Weights of a small mixture-of-experts language model, trained from scratch on English Wikipedia: width 256, a shared expert of 128 neurons.
Below are experts of layer 2 (counted from 0) of a mixture-of-experts language model. Rows are named router (the router's row for the expert), gate (a neuron's input weights, with its number), up (a neuron's input weights, with its number) and show model dimensions 192-255. Each number is 128 + 24 x the weight over its row's rms, rounded and kept within 0 to 255. Numbers have three digits each.
After each expert's rows: a language model's description of what the expert responds to; "mostly gets" lists some tokens that are sent to it at least half of the time. This comes from a sample of Wikipedia text that the model never trained on.

# expert 7
router:126142086098147096087122106130103158116113154120154157163106099099151154097125091143149132102155147120132142119111117127086125119126144132128121083100111180123172095104134084089119133148151116
gate0:127106077145143111099115156120135112117121128113140106131141128113113119126120120128095155151126096127116104085138100100124099130163147140147135183106127116095130098147153122114094143132094146
up0:145139118138146104115152110106179123102131125126102138158121142108102089113105116117151091087118114136153122138132065118151105119117128143121136159111131153116116140123180129118116138147117183
gate1:126173119109112135142128084088115142091141128140168104109133145133147180161149142082150153097106115124137123157080113149117076124127112134113121072182148111145118150135129089149118152158084110
up1:132103125161135137125155191097140112129105112147132139146148156137138093141089123097063133102119134078132124105139103138165121103131085116140130198127114137094137112144094147135109102142126146
gate2:100124161124164176138103141115128136139126122134145164136157117119143173123127121104139164114167141142142130128099124097144095095132147109117120095103193183140144133171120121103103103125086127
up2:091109143082120145116101110135142103099156114143128134161142115135118129162134108154148166090130084132124098147133147141149132135092118077128138128096163099146148138149152132120143130123121164
gate3:148163127155160130121141150083112171146115127099049112129111097101159152157108111119131159167109171155116173096113099154098091133101117111128129126110135184149125133142125161106163097128166124
up3:124104126140117155150117131144161117134123123153137116095104121157147136130138156122148133127130083088129125138119128161149181114118088122160139119162091096135093133108077138168140120135112062
gate4:126118184171151142115099125114136142117150122110120172095139091145125147130142075121135183131133162102159194119092133125124135139147107142132142109141134149148174105102164182117139133136118141
up4:146156167154140146177143131096099132102133130099145132132141133108125149141164167125104148123156119122086143132101175091162109116143073142167081121145185123139129132119089110170111121168100179
It responds to: First names (George, David, John) and their pieces like -o, -a, -ie, mostly in tables, credit lists and sports draws.
mostly gets: " George", " William", " Michael", " David", " Charles", " Robert"

# expert 22
router:145084129142123163125118097109100134109180154179114082121117116130153093108083142165134142130094106128165140159174160136125145142130056150164113104165123124126145116130147100164143112095082140
gate0:150117139117129148141113154127134100147173153194154091139157109121140119145113108097134113142109082099143130165126131119113097164134136149096144123107133120062128118117116109129116159135167127
up0:120153126131106122114138167112104130119060126091098160130109128123120115096156130165150135136154129163095100136137110126118127098158123076107158166173107127204110156146178164163110141110114116
gate1:092135126147101078158131102161118166125083156155105108106134160141089130117125105162132124128109132118162173154154162157148131144146109101092140107115110154117170114136104136122147141131114108
up1:155128143118118121103155110218103138127135124152129112137144120144069109175140137135068142119167102117128126121114130141132136101138146130109133178104090163096090150112166132128133088094120156
gate2:112154145124118130134136110123096086128158125143155100105145138133123154159087118129126069122091138131097139155149105114177111134150099107126146158164139107141150132156150130123153086141151153
up2:090124161138114138147126119160117109162159114153147088127161138129138182154093120121118070129102111139122097142147096103186117148148097109141146128145118128117150085152143134122137084148140117
gate3:118119160094128134126108116153126153136114163140114101098115162148113118148155121177150136152141150119141102139131159186129086143114083097122140144106121132110074085121155094106133147114089060
up3:132157131137150112138118161109114071081200127122166108141145103133095114145119142092146147108148112092140110112161114160142131079104114167139104117103122121115093122101117173132091141186126115
gate4:116150150123125134090163089152112122161180142094118121158121099118150123110116109142156083123116089120131117166141156096156119156160100148144122095136153117095139161098146147135165086131101098
up4:130115109104115093117114160160097090122144142103108131146139101145118130124084120125183101136125126128147139110143125169192143111139125138139132120121099091120100157090128120130174162100107153
It responds to: Line breaks ending infobox and list lines before "- Label:" items or table rows, and short word pieces in compounds like roadsides.
mostly gets: "\n", " wind", " hand", "- Head", " well", "- Clade:"

# expert 2
router:116125105118135139176123091095130136138152161111093113089148141106121123143114131147108135129107107109136123117053116177135121126186139122113126114116104139086128168147095133176146137084140149
gate0:145106147131110137101102189095125130106177100087138125116150146124149115109110089160119143136119149116143067132129137152156110148116148133109168142124109150120152111133129069154149131137132155
up0:117148128095115126086127150143085114110117125108119128082169114078121097081099139142171133093124112137134135131115163178110103138161159110093125102158128113125118117114135109129073151149136147
gate1:121102160150110102176111121082107163136144114117144132112137114135130130124123151133107160113112061126130111151135121143111103197174119124158142136141089132127110132116127112122105101128112164
up1:144139123164118121135170087119134098133116124121137129126131144130147150116137137122122122162127107145146156107128143147158170154134164145154119147138104145118110130127139108158111110084091127
gate2:148112138164126135108117105117126078113087105134118129100122154152088154161127113111104091110091118122151121132104122120106069111147133146155123095111119172120122128143122123089167158177141079
up2:145103138137149163092106102059116104124148127072135135151112153156109145130181121086120071119120105137169162165127105113158123118135118155141141098099115115135132139184127101068138144140115099
gate3:138106192117134159117128107119145125063122087107148129093149115115195157149128155098143148142179136133093145097100133162121103165128152111150140146099150107126125080128129115107144139132121130
up3:168164171117142103133091108133154145107133124144117093126139142147175118135127134056120100108175102140097084085162159131069136161144151123141148125124184112120141155135122127154145120143112141
gate4:105141133129105158089138138147155110116166144145134126138146170099170117188135138158117120119105154137102142133140122164179130125153163147112119114162099110099095128137115119117118144102151185
up4:128112155110161102133120126149071144147157096142138165115120104127128129102121138121110160074160113137119141141109138102130121147110120136172132168124141114105147117100152139142122135133087109
It responds to: Pipe separators, spaces, parentheses and dashes between cells of numeric tables and score lists, as in "| 2019 |", "Rijeka 1-1".
mostly gets: "| ", " | ", ": ", "; ", "- ", " "

# expert 18
router:139137144134127155142097157124103125139105116113109096169115165160136097152170114137138096108141151149091122097126146080149111178113170126159118100118124169116114107088114104094092096073157123
gate0:134160122133161143131139064146116124130131119132161126122092110146181097132129108123117129097176138137143138113098162139124110130152172148113152101110114112129122098161117133177145130143124104
up0:142180153142115169102152137156154086147148146085130130104130102140101094107160140126149133084168135125132147136110125176091126142192125134075113139136156092121111110163154117121103127106140113
gate1:108166162164143124132082114117106167075148160112087146149129168120124118126114124172181118108101101122132127124117163113144146148141151203145128096109145120134101143130126143138120123089131121
up1:106121106151156094078138163133126140123124096099126140112149045111094133106122144112110126129148105146130119152150093140098148138128109123124131168163124109137162085151178132135162158150120134
gate2:161168151139124114160092116104127194141114127153128150116115118172143125130155098140128124125118121155147087134151167097121134165142146135153143153151101156114142120106151118165129141137129105
up2:127142114135125122140116118102138141106118126130155135152122157116149128171142102128087121134099157148136130144112138150099130090153134101190096171110092129107136112093112135144170130157158096
gate3:144140138136145128072087136111113142115099125157130119101094154189167111164138151114112106107088128155105143110153132146128129130135096125132142123115139133129157153153090143124138080146145110
up3:160122124100114106142141101130192149125139090124133153125106153107136125122117133100119165110184124144150123136101102097149097163123114088086126110125071088126143114135133147144116109161096061
gate4:129109137161128111087113108143144138113144120086088106115144115160167158139155112158098115140138106178135122138130127105128149118147140137183173092104099156093162117108112142116117174159133113
up4:125130115133095112132129098096108136167138166152186131131112126140110125127167119143121135127112094115128094134150129129157169103154105102099123141137123129106146153107096161098110158134141151
It responds to: Number words and quantifiers before nouns, especially census demographic prose, such as two or more races, all households, several, many.
mostly gets: " three", " four", " any", " several", " five", " many"

# expert 6
router:114124138129125127125152097098113121109125122155144115120146173148130112146149080112105118152171102110106093081125120124154069108100147113097125154143129155160151126132110126097113121096131097
gate0:123109113109133173127109134093125177063104129115119145125120143121138131127134121130127125117129154111159110121141120103146093096129146132175114143128107117118116155096119156119147095150158112
up0:110150093140128162134122103145164099159103114064128147122142104118091148150125156104132139112089163165123161120111128144119079100165122138089132123122131106117121127113111119120136125119081141
gate1:146134139134105163144152141083109122116102109147084145144122173122136132097150123126187142147129169143147142103093132132128100107145094110138135150122129157141089144140142141150138155117115111
up1:117099117131118141172074132134100147118167101160128124129135133117132119113142172110149148159146133125111184099119144161162138057150157136173135133182133133124103128120084110110129167166123139
gate2:117123096138143115117158121134121128145139116167146134092122161108158148117152169118192164137135160153158107117119138085154100123117097137131141085153113121150111144167119159163104132078134122
up2:116144102129151137117166106130148122087149125123124120129100116092103133064130102079136121147096136110137212123127112117132183144086163126139124100120111109117144172085126146131129124161106123
gate3:135146112112129093117109111119091150100102106115211118132151181113131115163107108151127167146125107148169144122169115116109092156113145101128152125150133148118149056176161130144134164153113113
up3:119106169155146105120146106150172143129118101105148141122115104104161126113143113124113108089102123111099103154110139139142136126133141145164101098075142126157109122093114143149124092138122120
gate4:141148158130120142135089140095118113112125127081148131147164108126164140147139130110132139115166105100145182162154121150148078106144159089123083118112137117101139102129126156117150143096131098
up4:121117090149142078102107158090130105109111165134146136112114101109116098104140119090126118180101132119118117143116153125076190154129126111114167114128176117127108143110136080117116104174118136
It responds to: Words opening a sentence or clause after a period or comma, such as The, In, However, Although, because, when, that.
mostly gets: "In ", " They", " because", " when", " that the", " In "

# expert 30
router:171087121132120102135109134164106158151132118130087130112107153107145111121102146111137128140134102133142109166105120141099148150133127106169116114108141076137105135145128125166121119141115171
gate0:119129129110124134096134171083156134144172168091118132143089123154120144119161126135104107136144104108141156125133081127145117143069176083128104111169127115112109123137162111084116128176156121
up0:139108126108111083157139096101165148095143133134148136143144176107115153112133116121129127142095132108073108117075101158108170110124155173123155136102116166163137155157132119129164106116125064
gate1:137079120134133155111148126112132181151182149115100107110101141132120125095123114131155152090130125113142096123134134151111138118109149142171073126108138114159142089140140164107162074107162101
up1:113162135145132119108148150111154089086100097165144105135121124118109135139176144131141126152113128081155157126128134127201161177127146099101125141130103107113131141059106125136101131107113171
gate2:151118152129119103123173139133122119144109146148162165164143134146119134119127104142129121120144088105156089070126105144115094141152099123184105153158142130121128144109068120116114118122110128
up2:172091117103152109129107116115157084110133128118142135142104143121112130099080120152123146133102120145096154138125116098135137120098158143170107179159118138154119127115126142123131146117136128
gate3:136145151103168130142099111114179171103120137144120145106124143127143141123154116105110149159090179153150110086134119085088107118114090170114121137123122107102132137156145136088142137181116148
up3:149146125159169136125120144091102087107129162109127124158125116180157078153123154150117159124120154135145106191158135141147138111101109095128086129178128117097153108123117089112130122128133144
gate4:092121084101111172126131123117146167143097138136107081139110157138117139175113129102133187108163160126138123103179101143096136115136144116145146136078138153117085119145119114092096126131114099
up4:163116117107150134139107125163097101121106128148176135132128123098155113139125131071130140132145121129103126125103139118127121146101103135107144132141096156079118075161096101113138179132153111
It responds to: Hyphens in compounds and list bullets, plus opening pieces of lowercase words, such as open-access, blue-eyed, Contractor, substrate.
mostly gets: "-", " comp", "-c", " sc", " col", " Def"

# expert 21
router:049118115128092114168186138125176151117161107182121133124113157134126161139128114121140117090148121151132133134141154136132100105096114127117142111127103092114156114120124112153112133135110101
gate0:097165117130103150129129130136150116105111076124158124091130108152139107126136161078139132137176154106166146129139111126154127129133152077128147136100147110113126126152143153109120146126114119
up0:152084134169115132131102124161098172143129137148081191141106129144126111128137112128092107162139108156137103160111140126116125118159102129102111131156098122111124185129124150106138115125127158
gate1:111067120153118108146178101100137117140149138137118172146132101160150132132162136167105162130117129139168157173151112161132145109089141111118137141108142128161124142163113153104094130135131142
up1:118084139169114095096173121133121134166090143153143092159148088095117121101202152131176124141101122134145145156113167157121126136166120089117117141091120085122129161170127136124125147187118143
gate2:116143103123099094165129159099145137072128095167171128125120137118151133128144139143140110075126139134142135103140122131159105110071146132143110092123115132096124119144142141120138093142129148
up2:172094168112176134134170149135141149107124148111153109110165145168087142110132134125103154119071127110216156107116114136098158112106141131106133141146173150120134151102115094110135145124122143
gate3:078121142139102133162106107113099150107141151125123163165111125123112158142109123089145143143141144129127103145125100152154094122150115104142106089152124082114179125128098152163136136103125124
up3:142142114165093140134137136125128142140154181162126092133078132086110106153116060173117111154141119067099099131119117102127128125140157136088136088116095159097104138120115132102150152107137161
gate4:135103104159115127145157150123143117109154131140110144156080144131137154138119144127116097116093106110123148146128137144106158125149153133118105139139163120120169158129135091124115112123095160
up4:125152152130122167136111124142113141118111122140089133124150137088105144163169121157141133172137155121091121121144128143117141147175139160106118103177175121108130144131132103135139142146116186
It responds to: Possessive pronouns and 's with what follows, plus -ing verb endings, such as their promise, since its heyday, controlling his anger.
mostly gets: " his", " their", " its", " her", " of his", "ation of the"

# expert 26
router:053113180152094139155147151152136126151151153138124139096117114117101189111169129125140133087128119142121151141154127115124158166142110121104128108140079112176109089156161120133156110154067105
gate0:094140136135099131092115108122092107113150184129097141104112094143132151144129103120113173094131132152096159172126123108107114137136167099124101132076084143149130149137114094145120129131124146
up0:127132126135099132113148148127112110126120141124122143103127118140151145127182131143097161110129112119148105128128142120091131147110133079172131138102132136128102155193097086146125148154128175
gate1:118157155104173131131129105130165148151089107135119103172139130134121150120121121115127174115129098100122126157128102165109115087113200138116133155130115084102153167173106112107127148138109122
up1:177098121127098125140112134135107093123152133107085106122131139125147113141124166097114073181102151137168135105120153105161157138142114145148122151141174167133134135099119116131113124104133165
gate2:140117138110181166130156092133133144168152141132116130121133148123140122147131109121084088132107112128124119122137118117132143099127106124110126122119151140145118114140084142106128095105142157
up2:161150142120107138095139163139139111065100114131138133166120082148106109098108124124116111140156117079127118125146138144145114083136127140140163149160118124095132146130118160138107127131128121
gate3:104181085126140103150138154116093106148153115145116163156126133104121157113154115140143117159126128118103093155156096141136132153087145120125132136140145139135104109149124058145125164096120131
up3:139110158100144110122098136156126168106103115125132140132142135150106086122097132109142148143137129110120133082120154148134125106160132162156121124097130124122119141044112198124122108107164131
gate4:111114117112168127130123127099126191139169095166102109178143100109137165141136152168155087112116134144141124163138171069104139175130118146115132110152116136158120076135172114096140121133099148
up4:110119148136135096121127122117168145137119112167126087161113133115147128077139183130139130105079104091147113164120124106109121091161122130115160106132101130105110080183111159154133157091120122
It responds to: Inner pieces of long Latinate words before endings like -ation or -ic, e.g. "initiative", "attenuation", "persistence", "insurgents".
mostly gets: "ordin", "por", "ect", " activ", "enc", "ilit"

# expert 17
router:155140087092164161140137087146190104119110102156157130118170121122153087125103111146105119153150116142145126157153128131133077176111155128072101096092113120152103155122117134116135119134129175
gate0:120124096064156161154112102122173158108098133155158137133043133145123133115140089125173103140108146113147137076124127077141098128126180110129109157107124110130061082157150101131162152117091157
up0:132108171175118101099120143146137160151103152114137064142106097132137133171127154101115110155092117109125138149155121130147167108128082138121150089118134175145138118144109121118120124140141161
gate1:147105109128131161146134117115154094084134130128118069104069122130135147153141127170092152091086081132140136096132148154129125160106089114145126133147145107138132169118145124140164119135128159
up1:152134120089124139140112069102111091115097132148136105143097128151127148152216089132111117085113147120118162098146118128148144135096129104137117107105147090124125124085137132141141136147150126
gate2:119134129109101119089159105133139162152147139134167114075124077121138128120104120163093119129143157145127157141096104120128146142097130135080119054099105157148161140115158141113116126140126123
up2:145134144144151120145120129131114128112139109110100165148110148164150147124124151107121147134111078103120073154144142148116131113123117073157131167160151124103112119121090118114075096077154174
gate3:109141109157107171111091119131111104113126100141154085082091141086128156150158138117147122101102154173104108129113101113143073125124110134110109119116136155128078200100098125132127141152126184
up3:122116135120136093130146107096072082111139122116089140121112070141145134060094137165111111159133109109148135159105141127140195155102143085172149167120143157140135100107086119126099114123134116
gate4:118116127111128115150125131093147112130147125135132136140173152103133100120153170123100099095094102092127121120164136125105121177177148153101144100136154148139116119138126136114121148125154159
up4:134133091105095136139094149162118139138114139158119161135051162122120124149153143110120146112104093136127148125082123094136122113120099141171132126164126130159179137137105151121084125094143106
It responds to: Leading digits of years and numbers, mostly "2" and "1", in dates, award lists and tables, e.g. "2017:", "2016–2018".
mostly gets: "016", "2", "012", "014", "015", "1"

# expert 20
router:080137176112112149091151147146107095101123124128153125135099150158148134114082067102115120124143116121117171102168092152089126129084117136133112121118151106160168140151154136135132174185125121
gate0:123102135099086118104172128111112110115092143148130154128071087126115120099118115122141100126134134131103114141094142126117142116122109141127120118126101108141125131143163115084143165132195120
up0:139131144071137097123102150077155125131131120163134111136149157132159097138134093130136116141114130142126105132131118087109148127150147104117138144101158143087084166163081148154081063103117146
gate1:111118155118176151132150137125139149164149134178139169119134113125129092109106145136138166102144105141162113124121094102134097158146125101110120107096085122133119133077140087117153166142133099
up1:138113115108155111111150118147134143140118164167109158174098126141142143105122160120112099133153082161137083117102113097106090142153169141140147132104095105098126150130115104104141126134125085
gate2:087136155148119178102103160128134100145155132119202143137109166145140158125100150136130108108120113115106124098122123116157104136161109202127064161150098126121082128142137162147135131114095121
up2:107143137111112185117166130160097106148152149109180131142070175130097150105133142133148099117100116156126122102128086111123117103184126146114104159142115124104068109173142173140121143123065120
gate3:101165116162157141160121120111127147117098116137114121125144161139143121108110078097127105081141132138114183126133097139171112126111102128103102107110130104154149119129111157156176168153154094
up3:130114114127135125100137149179114093144097139191142126154156184155132139145156119111164098130104128147101099134108148141106127109097163112128092140124102121113124161141073128112131158126119083
gate4:104099136070155125077136121085099133144160126120132109065170153122136120134087088112111126149129139165117172121148152139133151159080129111098107122128168142139148109091071105139107167145135109
up4:114074125091136169144124109108122116115184088142117062081119100122104116139120103111134157137159119140119135110153162141130166101156104114119103120142175096133166095118135135094144105140161166
It responds to: Middle pieces of non-English names and place names, often Asian, Slavic or Arabic, e.g. "Khitab", "Kandahar", "Ferencváros", "Zhuangzi".
mostly gets: "ij", "š", "han", "mad", "uj", "kh"

# expert 4
router:107147150131126104184144146144134134104110119093115151121113152086109076119134145149133127151126133162141142161113152128152161127139092164142107140096131092143109154080146124151117183114080136
gate0:154154106130141092122118121142161125111131103149146101104110139135139129120115138165176131128140147151105114101156142132139133132140093127159083099122142064144085120142130133109152151188132138
up0:147108158161152155102100133047070095158135083126121135130141107158144146115132105099074146153139122053108153106142094125132109101091112128131140118103131161157138170141121129180107135086160129
gate1:116100170102122100158105158144142109133110123095158182151125111086081076136212166138118156140126175128168141149176135112108113134199111161101128111093146109131077086133137103121119141098140137
up1:097156125095140106134129083086111108107153129105099088153122165116134107132113111180115119144090104065162173135126114106136150117136138086128141186152108091122149153156144131161139109116149095
gate2:205120137134111139136135138118162160141101101128126132102129122092114142146078143123131149123140147148152147098154139162114111127133132117112146134106094091116101129165133101103151161137168132
up2:120132102127125153092134095149129125109136095179094118088159196113123122126101123127160104071161139105112105111128139100136144140115136101155160128117128165113126194116138151112143154164126100
gate3:156152136126122176093150117078119096132177133113137090173105105152098098109085094125130120144112107137119126124161097127139139095122070133102134146149148106125107124118147097091125136129118181
up3:114160137135123131115118134163103144187123147114087117164119101115111122122106080171140127087134143116089130118144140158147164086124139190113108112123136141148128143113122139078128118116119120
gate4:137147145133140123131133135118125147142110109165098081128142144123113170092101116118100107176157137131119083145108119124115124142097137161150126149172142121151129103110119117144121128128128089
up4:095150120177093084125099170140126142162126138090123104090107141119128139150108139132139101090112129129163141111114135083162109096097112097148141128130119132091125092113134116148118128099160116
It responds to: Word-final noun suffixes such as -ions, -ations, -ities, -ments, plus nouns like area or Ministry after the or of the.
mostly gets: "ities", "ions", "ology", " area", "ations", " areas"

# expert 25
router:094128121124170116098137157145137127136151131116142148117122127113114106139157105141116094107125135103147126115106146126155123078142174080174183151167165134079097096135113151170119104139159119
gate0:159107168095143132144121174127126130127133122100100139106130144216152090150133129156093130095115153138113142117115123168122159110132085100139132095115073173131153122161089118130150157116141123
up0:148109109154126082129157118153139118159134138132158121171159098079122181096130120109170141125126125138117090136092140117165090108135164141112139141138131122113107124058145095126102133140145150
gate1:153121131117131174156155102137125078121103125082152102138092125131173151125113109161164098130122133147158090087150115156152115090112135131114117166194125082150146114098097098165150095112147137
up1:173144104082102137151147116167113077118123129103080095138095131164152129111111144147157090147124110146154100097118101128151137121116117091154156113146089109158130111144117111133138072096154141
gate2:087132166093121152157176118138141088105089128115162130147127148130147139123113132146124149146143114109145154103092102153162139120161111150194126142183107165138126123133126113118179181144148115
up2:169083118163087107074106149130146158152144160114082107118133159137088114123095150122155100085111118126132101158157150130111120147126170145107095142137115137114143121094129144112144158170182132
gate3:132205121133119142145148168114113094116126116148155171070136092168170152100136111140153076156132117147126103106120125116119150109127067117112120081145139097133174134161139131134127130140175095
up3:138161134105144121141104120134155113132150163168130086144122107150122101110111135102103137119098107100130086080108135119100122131118108148124158147137134130127092119076126112124110127151150171
gate4:146137099107156111127110109153130077115136147144169104124144158132117093116152086169123139092092090174133108099090157128116124127141130134117067110135166167094109146140134139161158118123145135
up4:122121130137072141141150117140133105158143138086110114158123103113098137142097087094159151139137139114087139124135120141120156120119123139126100123141095092167124125130184122111144137134187120
It responds to: Prepositions by, on, with, at, from, and byte pieces of non-Latin scripts (Thai, Chinese, Korean, Arabic) usually inside parentheses.
mostly gets: "ed by", " on", " by", " through", " between"

# expert 9
router:154167093137131146092093144108128163163101132148094104108161127102155115168132103092145158113164161112168103119137133134120125123147138096121091123086077144108127120125108152123103153143159135
gate0:135127096129105152088141155112109081100107106065133119086141133110139152084145151163143109189129120140125145104123140146113120116141105117095119109147100065134087113127145103143171108111142154
up0:093149115163130134134126108135146116134096117127124149047109121112137153076110141134121107133123122144162113142114093140114124096098107134130119096137111077113122132112170162125173071112122131
gate1:159110127106153121133159114110114125147074089133112134139142134154165163133171118095167116136138125139151102139109151110111118091124157102133101147167186136147151160139094094128102121099114142
up1:098127139141105136097101137150139137138154158100148134101112107109080139112109136126086111114123140121073159145153110137147147144119094142097182108089109155149078078111139149138173115130121083
gate2:134106135144166129092171126108164124147107173082093110107094168108166127167153080127176113128128103142113136108129108143095081111123201121123099153145121140143114123120107126153131080119135108
up2:110122123170131102102111144127061109110138140087117134093113131119172126161139119171181143057126113130086129116119146144099120101154129171127135164149149118120131109128194112130138132125121133
gate3:123135094145166115097152141139152121142150131131111129144097109061088128114183146146140115129150099100142144089144158147145109126147105184110126142109122129163145155146089132122162109130066093
up3:139109129106095146113164135120095147090138131114147121118127107172149141113078164106115138122097151150131123143154130120155159121110129096133133147170126124092099075100119142145105104141186181
gate4:132121136140143181118142173088116113125122147132149113097134106128141113147151105113124157125118119135163161105152147147096123085126091113136148128119104154134146159145129174118108155157172119
up4:123131131148141181127174161082143127142125172139126128113138115142132088136147112125111140137111144124124152100091118121121121103169122118128119145115098135130123143104095146104129130141150070
It responds to: Digits and pipe separators inside Wikipedia tables of sports standings, statistics and election results, such as | 3 | 0 |.
mostly gets: "0", "rd", "73", "50", "600", "3"

# expert 16
router:103119173137103109173137133152152152147131140132136124129138146143135117140132125143137119110155084092132105152179142145145132119083095146112121119125133140160167162122101092110138160094152133
gate0:120179153081146143146162120111168062135116131130099124140124155113123062123129110154146141142144163127128103105150161117103133138108136157149112122130105166143086119112114085173129094169162142
up0:125107144162134177101083120137134144116159113123118142120098085108130128104117144108100091121136122118158119150086132111130087153104164136093154142130120128103135138137172104140138151139103128
gate1:101145094109177125098120101112142182124123103113146122116100124153104156132127112144117146133125115142133122114150117106121086165178119122127137102134074124091134131169118124176137142112163127
up1:150118177109117126103148135176119149098158117106079132177149175112078122131111149112139123128140130136147134150144114135094140148135132126169093106164102114155093145103149143135123078156124129
gate2:171091147162107108152142081138129104148120148130095111113106157101141162134102085143148125132077114123128114143070110111149155166151101115133129137135064119115157147123046150125158093102137123
up2:129091091117132130140116140128108105124122111135151115151136174119129142138122135074150128142157148085184128129101155123160095114115118159109141164112184115141108133126122142101114156116110163
gate3:123125148129152173137149107145119152070136106145156112131084103128118145171108127109102141131142103148131148138107122120168148136124147116116134153136109123134180109083126143075103128125165130
up3:111143139121103108112125133177114129112107137113164168094132116112137158129104138071112111118116127111134098135116112120071098119143111140118187129097122149153094110144140120119130111093119147
gate4:145153119148156175119148099161166137133126138142137166134107122136095147157124185099135090136127115131160088127107120114114128125118122134137157132107143135149117110082130118119105117210152122
up4:144130100130106106141117131172120092118106148119142136135150120116105138074113134135149138078170157152157111149095110153145161170149148159151141108085143153131112164110111082120136113151147084
It responds to: The, a, an and fused preposition-plus-the tokens (in the, to the), with the start of the following adjective or noun.
mostly gets: " in the", " to the", " the", " at the", " an", "ing the"

# expert 29
router:142129102107104146175153099102186132141138134128161118083131148117132116128130121126143111139126099136128160146119113149155145130133154121143134155124112138129116107209101153145171070134127164
gate0:107111133141136114122137102124151130158085073152142123126127163148118119130131144171140118106129128139119158100170129143138153129133172154142110100143162156136169168117164117146124108138142113
up0:118126119125161122123144112155157125109104130126168103176130116102143121160133145130177155148141120143133105110124116138162177133097132143137114128157137157181140126129158141133135125131126081
gate1:143120174164150104115155132135109090120126133129114124097116187121119127127102159115117146160134067145131147128125125135150148105139120133125131116124125117174080143175113115130120143121126135
up1:134079133124140143094159182157147129132134125146124135102134133131153137116101123066103142126135143156133166102141093103145176096093139107082122133132115146173106125137101125145137172143135110
gate2:115143110087146102122147104112095162106165120154120094120147117131157135136131132076068115149141113110088132118110131123120137185147156130104163154138157135115119171151139141114065150118121102
up2:145126121115138127137150139117129111133126129150072126125126124141113118117141123099140099116157148156112139162121122104101100113145132146099065127149113100126144109130094132128116103115144137
gate3:110134156137159138110120165125147169131103118118140109133111144143158120092160116122135081142152135118086118126125153121150125090140116131129108127137124092127121111086118108065118144116154149
up3:177111118129138060107121089140103152145170138152127155124182133121097128147150162147136197086118114147109098077151128139133157137126131127148112121135180173114142129098120102156085155138144125
gate4:113127087110110121111117057145123164176122133150143162161078132085123137138168153124084112115102128130129126127126179114120124143107131137103134024104135134114114118183137116106102090113166118
up4:107117138128122117124125117150110126053168127151127128137133111127103166119162128128157124153116100169107087140103105130126077153137108146104101151150156148119140114111153130135142128175126099
It responds to: Month names, commas and spaces inside dates and number ranges, especially in birth dates, e.g. "born 1 March 1952", "December 11, 2007".
mostly gets: " in ", ", ", " December ", " In ", "In ", " to "

# expert 19
router:157101114135153178119132151143154100179101113079102155107111129177101185115161146144157125114127161115129131126084093121111145111132170125131109099163118123125117097086130112126113106092125098
gate0:169121139095131131145115124110112082127154125142190136176146105131126139180138170140137136118130142141126104107139110144105110101112130131113081140125107145123109131110090166143161140144109124
up0:126138123127122132110136126065130138123121155148190154170144160112142127170135120111142141173137123129148134129132080117147122100123176096128133127120140130127116075167121122141130178150106094
gate1:135111136129102087131137119142120146124114134117074155110137133058160097113147120127134124091111144134135177115140187124097144169108195135149150115122143131080126120163104165100103142101161080
up1:148149113136148102133099177157095103107112183127179106142075091126145119117129138092158155153146143121118134136099099134139136135124097138101152125095152155156131107131114137171107155179092135
gate2:152102130133127155116096125180135153075103132095109124122128126114123131138113115124082102130099119099160140137113075120122130103121113146117102149125165120114130154144132152139129136163095105
up2:123104118117116113113119137133133087120093131160146165084104128126130128123118172120175157154158094134144118187178141089100164158113129101139196111113102160160122118139116129114177133137133124
gate3:133102116117161105123116140133119133171131144123106156131115149160143160111130146138125114146076139137173158137153125115138114103116148120138140104117148091156169128137101120129120173097150131
up3:144129164143103106157155144113135151121114176091063128124126131141177095160119095150172110125090136121130088108149123122144131110114098098112135144132131111145098131130135140114107116159111150
gate4:120074105143146166089086114111142087143154151137091127103110168127110107118127095121150079132155154134103110106089096117127127131128112112086112142156126099121134163138112133082142120129125122
up4:166140102137126134131107138122112091139140155136136132148085153122080134079114130129141162092109149104131153089129139106133181113104090112132124108129117084160137115111097116119144151133094117
It responds to: Heading markup (==, ===, ====) around section titles like Discography or Taxonomy, plus table header pipes and quote-opened cells.
mostly gets: "==", "===", " ==", " ===", "====", "="